Experts of a small language model.
Experts: 64 experts in each of 9 layers, 6 picks a token.
Below are experts of layer 6 (counted from 0) of a mixture-of-experts language model. Rows are named router (the router's row for the expert), up (a neuron's input weights, with its number) and show model dimensions 0-47. Each number is 128 + 32 x the weight over its row's rms, rounded and kept within 0 to 255. Numbers have three digits each.
After each expert's rows: "comes after" lists some tokens at least twice as common just before its tokens as in all text. This comes from a sample of Wikipedia text that the model never trained on. Tokens count by the router's weight.

# expert 1
router:085143153167103121119129139087168107132174159204088065191145105184097118117163174179130129161132108105125076119143104131180107106088068108160120
up0:147109045119118152104145121132209108107122080137128126067146132197119106077074123154164136123117103169147099123118116117166114142107126069155079
up1:077180109151105092080098131103206097103193138119156108122126082105119118153125076159095132149096124105134176161139151046147140112093114130119116
up2:144104138154072109117168082147090131094086105107214134093164143142148081123117173125044159112127074143118059107154108098184116111084156135169128
up3:118093174151094167120104094178115116109112097111140102127085104120127099160081074128096131143120139135126094160121217126153089125105102143161142
up4:179116180156106101149147084108077111099133151124162092105150157099082136064170006105134088145112097122167137147142120138131160148091088116091184
up5:175140068125115176053088145138124165158163072126187098143112110089126110143106145156073160123098135132107153116135134104171084122152131157118172
up6:109133134159134096141154141144202077137166096139103102087167092146083134124146198148183115167090127053139170152170150137135162156131135095123100
up7:138138097096098134120155140141139112088068119127098122059176118100130130125149175088119117156189110162154085085162177140109108128145150131121137
comes after: " the", " The", "The", " a", " his", " their"

# expert 62
router:135208131154121157110130141114092113141157175138101084148160099145119082125144131162083127161159105114127089165155078122146137088112101081164169
up0:123131132173121141112192113152166078135143159137136139167147122192119182115108129089088098154095134097138097135111121063161149164214117118142101
up1:154152150145073170080119123174149165116059129133109175168120088170112165137130133168132108124148204118106069126123108126171115109085170151120081
up2:083146156134170125177101119100125105096086144137099165111102059140151181116083150151158112151104125127140133144085144119133177163124138122171105
up3:121153166099066101136209187078148148129167123169118126173117127141136113134107186097085090147153154121135102133059164095114109124089150136124094
up4:093123066116174109153114102072097146140140109123147116130131118161130132085135176177073182111149065115124137137116100115142165121172183137145076
up5:094157162068135084160154125074136123135214096134144117120144098127152068147167157155182120179116125172180180111121154155112146135105107102151184
up6:158179141118090100130162116110121136154164086117093102157113133190104077167151137167108088133173156134093147100220188140189149123069137161172088
up7:148124112103110107130169155113150118117127149138094170089125084098125096104103117122159121085174153135107084065138083106152149158079121091141119
comes after: "\n", " ", " Candidate", " Votes", " Title", " %"

# expert 21
router:099129120139123127135110148092142073178149096164091102173152078180073100185172170140138157151104107102180107178154156160139084047129147131123102
up0:188135164150108146149123120098149141168157163105108163137141188116158153130072147108154095138090075122093139130153142139123134113163150145140121
up1:128121104145131161105112097129128107165142185164143120143221101115171114158177148151155115108147108100164066088157113118131133174167126043139140
up2:125126132085155161129157137137154148137180142177170143163158129203146150093117140096156193134160102123119156097107165137135138061152151127148078
up3:118090141122146079140102143173114118107159148141102079132119160117173119128145191135144154121134156104194128128145162152109167107131130101196096
up4:157135130150165124156124162126104130152176108174068128127147142123191099183099131134125122123140104146102049134143072136166152139136112125090183
up5:138159167161068131061138105110136114136135085183138140110102106085166132127104202109119205160132094115108146129153176144127103192139132153151223
up6:101108084140157138092134151142150054147151151167159158145119137144130120170143194168071085121069191151087092071101113142161120146117113115105123
up7:155168094134130140153185181132102096121206131158133085110211098203191171186112198126124147116109087131074161093114139125151116171084145125114120
comes after: ".", ",", "'", "\n", " of", " that"

# expert 2
router:078175190158103157113132163138180093113153169172124086176163123148080082114139146151125147157135114039170115118157099097143115105129100096168110
up0:097088122176102126087119132154142135126143153101108124117181117119061092162108085176148101230080085101170126150135103080197142149144140060062161
up1:183155089147149155129152105121115097083147185141078139162165138113182097174160129105161171092150124133133094074119131148109109123161127143131169
up2:113112104156181103103147117097176126120140101129073079153099108117088166138083140143127146098176129119126153146110166099113126097161159162040201
up3:151174083076098124157198092126181071147125131113140098153139144124170086110091175135128112182151106105037109088080081078123131115083096100153153
up4:137136138099059162114095094122158145141122114139126131165133083143101069104090160186128073171178152154102073183078140126098147147120125154170127
up5:154104097089131110160090162141121143091135118085155167095072124129176204128108141109131070106127155159063166095130153112080095143133127130084126
up6:058121166201190127154138171129146161094116141173108082198147134149032086137138192099122108089125121086173108123108120159150100105119096101116122
up7:148165105148091137055203119145156144146179099162099166064184120141091112136131124178120089154172181121108123127146090142108205105125129155128094
comes after: " the", " a", " his", " this", " their", " her"

# expert 36
router:107141127143133145097131143111141095150153129172130146177141097177116083147142181134114186126140085062189105138200145075153090106135102113141167
up0:133125116177113087159082124115144154158149141152137096082159103093129144185121145133145079150080145059050120135133125142139130073056080095109125
up1:114143124172077124105162108057135121103108181047116073051125114134140134106127115105121100112118112075123128113091133082100143160116160092119103
up2:141162164176100135104136136096133075177130120173100128151223111171108162144150153136106141156141170114110127112157104128114115151114109077175167
up3:121145124116124107137093167104111125144143147182073107122124130155062102091099091153144157148109111118175106168093074145187121151130092124108137
up4:085076099158133134090149187141122158102078182149153136156142126177104153097094142085127157150136125131116065126118171148097087103137134164119118
up5:101186133120108158089113145137126114116156129080104076117142104153065107056122126114074080129122107112124148156093144079136106137136170203091130
up6:116123184094213142098164137102150109189156178129139115103119126163119130129143149150117116121184180114093143149163153109105120103124153131116082
up7:139152140099097125115127097086146120092172109141132152112144128172090135127150124097112102126074102127125100142187141096096098095056117167114160
comes after: " of", " University", " in", " at", " by", " House"

# expert 44
router:099132145153148165124159133087143106115142131170113116183133088101107056158145143137053162146172132107147098075154115109140082120116074083112182
up0:126163146095108180075150180106126132129142125146164064044133177149124159150157128117095099101164112054132140129146150119122098068111149156133129
up1:075109090108123139111103125131081161142123163110153115093114146158123088153188129143118115178069115108159119148139087142095148126141120092125113
up2:129179094127115145110106157153134120141175137154139094132096164121080091124197124127115128201144136134125173131111061118069133114102100124146123
up3:138119149166170127148220161142120119094224127222145123125101102141108130168195152123138084148059094151147167161154144138121113046153085147126133
up4:169134124069147129164105150101111139125106107145212156119150169148106146120118141200138154175069131137090098143152143156092132106129079127156158
up5:142102171136165123183122201170105122097149171154139125126124149148129127133130141154139166153163160104145135146133099122150143126091113094133152
up6:141105164102148171089130148165123141122105124123105109132127157127097113136076127148150088149082095113136098136157148070171074128080116113132139
up7:126133133133122074192137159125088135131071155168138150150108112118109143097100096130155140184140089096113134145117112137075153152114147148151153
comes after: " |", " (", "W", " /", " medalist", "E"

# expert 49
router:066151165147095150104118176137133118139135141131125095189182091152090107127144145142123156154144137000160115155140102108130100098156131107141155
up0:173122135108136119098100114104139211142139121112127155124104120113138105133127138113151120100127198082138134101107130126121140081133136135156130
up1:084111161128162133125144161140130157150176091172103209116106141097151083148128153190109156145105128119167114098184187098105125111142116173119081
up2:151189134100085097151166175090106080127146112120136127124132069209163147104128121157148128163122098173143156157139111044175151104103105068153145
up3:133123113131194158134131145110160138138119122119157102133112109161098106083157157150164112075159117085153152091154162138138151099097151140123132
up4:143123170215090180148135130102153093127124121156095171110108088154120157131111166129134106134082076113080087143136161082143182170113108083144098
up5:179140173129139124108087103119054088122154147191058137093147093133124068177190117172171114132137157167122084118094136123114098155117096122124127
up6:173166079152147169076142164151110134109137105118110112142145113105139166180207115155130148153110132162085147088122123063169163158016056090067143
up7:147178189133087156141127109136129114095159078168180175109116109098127092114100098151167143105126146163101166145175088119114183159125138146148133
comes after: " of", " in", ",", " United", " New", " South"

# expert 5
router:093144185165118129119124170112157090118177159131108108194124126153094115121155162159110137158132093078151103093135124109181126125096108080152128
up0:136122104144095141123137145132111132137108157137121122100155131137117142108158151092085142186122175150130145106121171137141170116149049068158180
up1:122118101137060048170109160104158085167123130147115140016165111118131164159111166138135092148148148163133128122157128123137098119101111182156124
up2:158123167082149130126110132125152170099160140125123115100131089175078102138089108167087101131089115096117092122163169148068164103148090117100096
up3:110124150130113174121140135090159142176133109142169147156153141142140148088109107119087073114136099081124093147081170078177088109196135126102086
up4:148171135168102131155124171111142147176066115176062143112112137126120157097176093188132137094107081160185136089136067122046123129109097149112107
up5:069125178140109128087168140156171077127122113135093132137147126152098176134161119126160108118088140097107120134149120087142157150147121108162181
up6:158132134121087095109092160136177147129177091100124148054121059135123121127093122167099113120128118106123093113126191150141127129152145094109179
up7:149153131115122117169112147101154142140109187100113113130146122125111092151044119100175186149145103126126116117126080151118132133125218186154138
comes after: " the", " a", " The", " and", "The", " his"

# expert 32
router:099154165140147135092134168133130121158158138188146115154148100104141077165152145171156181127163110023185114150168116109148110075139092119183141
up0:124127142178123139092144109083116127136123044095139086088112134125122145088119113165126184178127106179111105113141185110145170127108092066112168
up1:160122118113137102158139140100107149125152078110096123105130097141074168171152159122111078126132151151058113151092126116116168176119109096136173
up2:089131105139122117158159140104136123147161109104101135219155115152106097180081123123132107110160128113109129158150097135125107115117094205146117
up3:121127101110091105113072071180114138034115094086161064092118103155149117118083095068124131071095128155056177148135125106163135082115142058086149
up4:103131076151138101168077166077113074157147174103096127141133169122080184178107097144089149064130068202115171166118117075116107141021111147166098
up5:110129128147130115125145078128121144070113151114128087109203114116159083106139155055142192154115112121130157112110076127178145116126136050135041
up6:079149143136136172109155101098142121138085163118150119173168124145120110155164148139152112154142141056123097149110101129225075103118210106166116
up7:135178148123149155088114169057142136153139125157149158190146092129124200150171119105137139124098087146046109090167135095182119089139145116142193
comes after: " |", "-", ":", ",", " by", "|"

# expert 59
router:121166155129139149098149178103176109138156145132135086206170111152128055143129124147088136189158145072151067190157070086147088086128105116139175
up0:092103056120079099112120101144110125161135150119104108126114127128132195123133122102091148165178111175069091130133136066090120095149100113188146
up1:134083158112108158086116155139119106138128137150027067124125126148115117128119163198072105127128136122111074138255156130199124164085184145142129
up2:106154130167099183150108132128095103153129163151146111156094182153073130113145132150130123103071122143101140114098138135116146131129148091161119
up3:105075114173135176104145163081182133145142083121190190102112066110070142128145236095105138112153150123104161105120125162096148160141101101182132
up4:141131141125137138129135150126220135167113128098087096126112059141095152127124133181134112115156115144108112130155148052116160096118099119170106
up5:177126106108126122129150103140126046140105151099112027091174180130119165186092182104129165119172142125157124102165137125108117178130170051174141
up6:179069104115094099111074096142105147119151065095110142114157134142106089129137090121128140112120131124179079125104090182183148082115114075130161
up7:077126102161174180175219213159087159137173094134095155118135148159125162117130239125173100122099072130117149140122089157114139113100141145075079
comes after: "\n", " ", ")", " 0", "\"", " 2"

# expert 56
router:053150135152135164120151139128145117105145126127137097154169103178152085133083149168065145205151139069125074164148081110131109083139070112187178
up0:089074155175145106126177118076208126120112133149129123148229136111109128177120138114173096114124158072167110082104153128227105171140143161145163
up1:108119123120140178164141155136161062189141063138079153132115052109119125139106136121095126083125108151148122123155183035117141195093123115126139
up2:175090143103128084081130076108139077125151160125056151121132131118129046141092050138121221139096133153157143141060195149128090099153122153178135
up3:162204125124160102186132111120125134123069177126092148069127099161087117129126109143152131128108143144106080075119112157093120192124144081139135
up4:159122102110130110200196118066114167103130128183095098168179109115106163099136132107204058111112144157131119061167107174088174145089128118076103
up5:129146113109113166090112086114075161142160084144174095153126062106111114133165132164101106129187091139088160103097104186070177085133143098119069
up6:153202113134127107123055093141135112163116124203143054187155162149121169117102156109127112100073132170132092100149137143132128134133049120119131
up7:164122061143186090145135095109085138087102080108127104181138116106150082136103078191131137126104128125157100106125112151171091201112080108112166
comes after: " ", "\n", ")", " —", " 0", " 1"

# expert 42
router:124164167156098147132169179131156112157170118159101106169163080127104075190150115127084160177147106038170071061149120138145074118107112130099171
up0:072133161098103123111132116122110122101128140054151125140122113141148098078067153184107124099179118116153116099127189115154168157105164157121158
up1:096125143146100138031133168128191140090164105163102112144167109129125125100122164130162129113097108159087152145159137176147171103128103094127141
up2:077174124073213097128241187136148088175139139114102155168120142143138145110091117109115153145071113082190163145130140106119146135110124064131113
up3:180140059169113139126107175120169063094130080138169089101166036123103173152121171131127144093135165121086116166185198169154135104137073066128126
up4:134185154133187141160147108136126099113128053142145133166149072138138114117160177154127072192058106094076146137091173122191165115155206111133132
up5:134127192116083125092139112124166119192166126107141124126105162093138152111136195127112112138173116121164157101130162112080129154104139085125138
up6:104192125093159116126142151152213091126130112083107127100092146131136160150165110226047075154153071151183136128066087061123100150153091145143084
up7:137167201069132136071090096123148077064122151079120125203181159183102084126116118138126111105096147102157108178118104151127114093137143170130148
comes after: " |", " (", "|", ":", ";", " \""

# expert 43
router:095156149159150140130141151127123087153089166151100115206098135142072092165150140114054118173141140093150072079148080108111126097142099098125139
up0:108167136160132098172101122135165154118084132143128112104146149089094141117134136159136144129162130156184150077122141102130091134117087158152187
up1:154174066152087183088140146089172137231121090112176090111078087150064036092140123106128139092156143181108152122128077089131050143079169090100140
up2:153105128141122172125096198143159064151153155155123129098143089071131097157182097101130119124194085100100151128114106150180092103117163069106108
up3:193083151063178080129124124125115096134121116097111079177124147111177159120093143162157089124143136064171113167117082131113137126105117134120154
up4:132085093137150127045122159171123082087078120082059072124164140143084166136112141161126080134168153115116131180130124096151138118110159122133100
up5:135155073154058126175078140112115042134098096120050061123111093150126162137075126128116103228110135129122094147102176134099143133100131154141161
up6:116104089150054153171076100123124150189160161172106120151172124116141147170174168115093123125192116138122120115134170121138049159129148118069167
up7:129148150167148143100139185136183172106113137129148086133117130150141154150090047135078096200133124126175177141146113144114147117095146120100119
comes after: " |", ";", "|", " /", ":", "("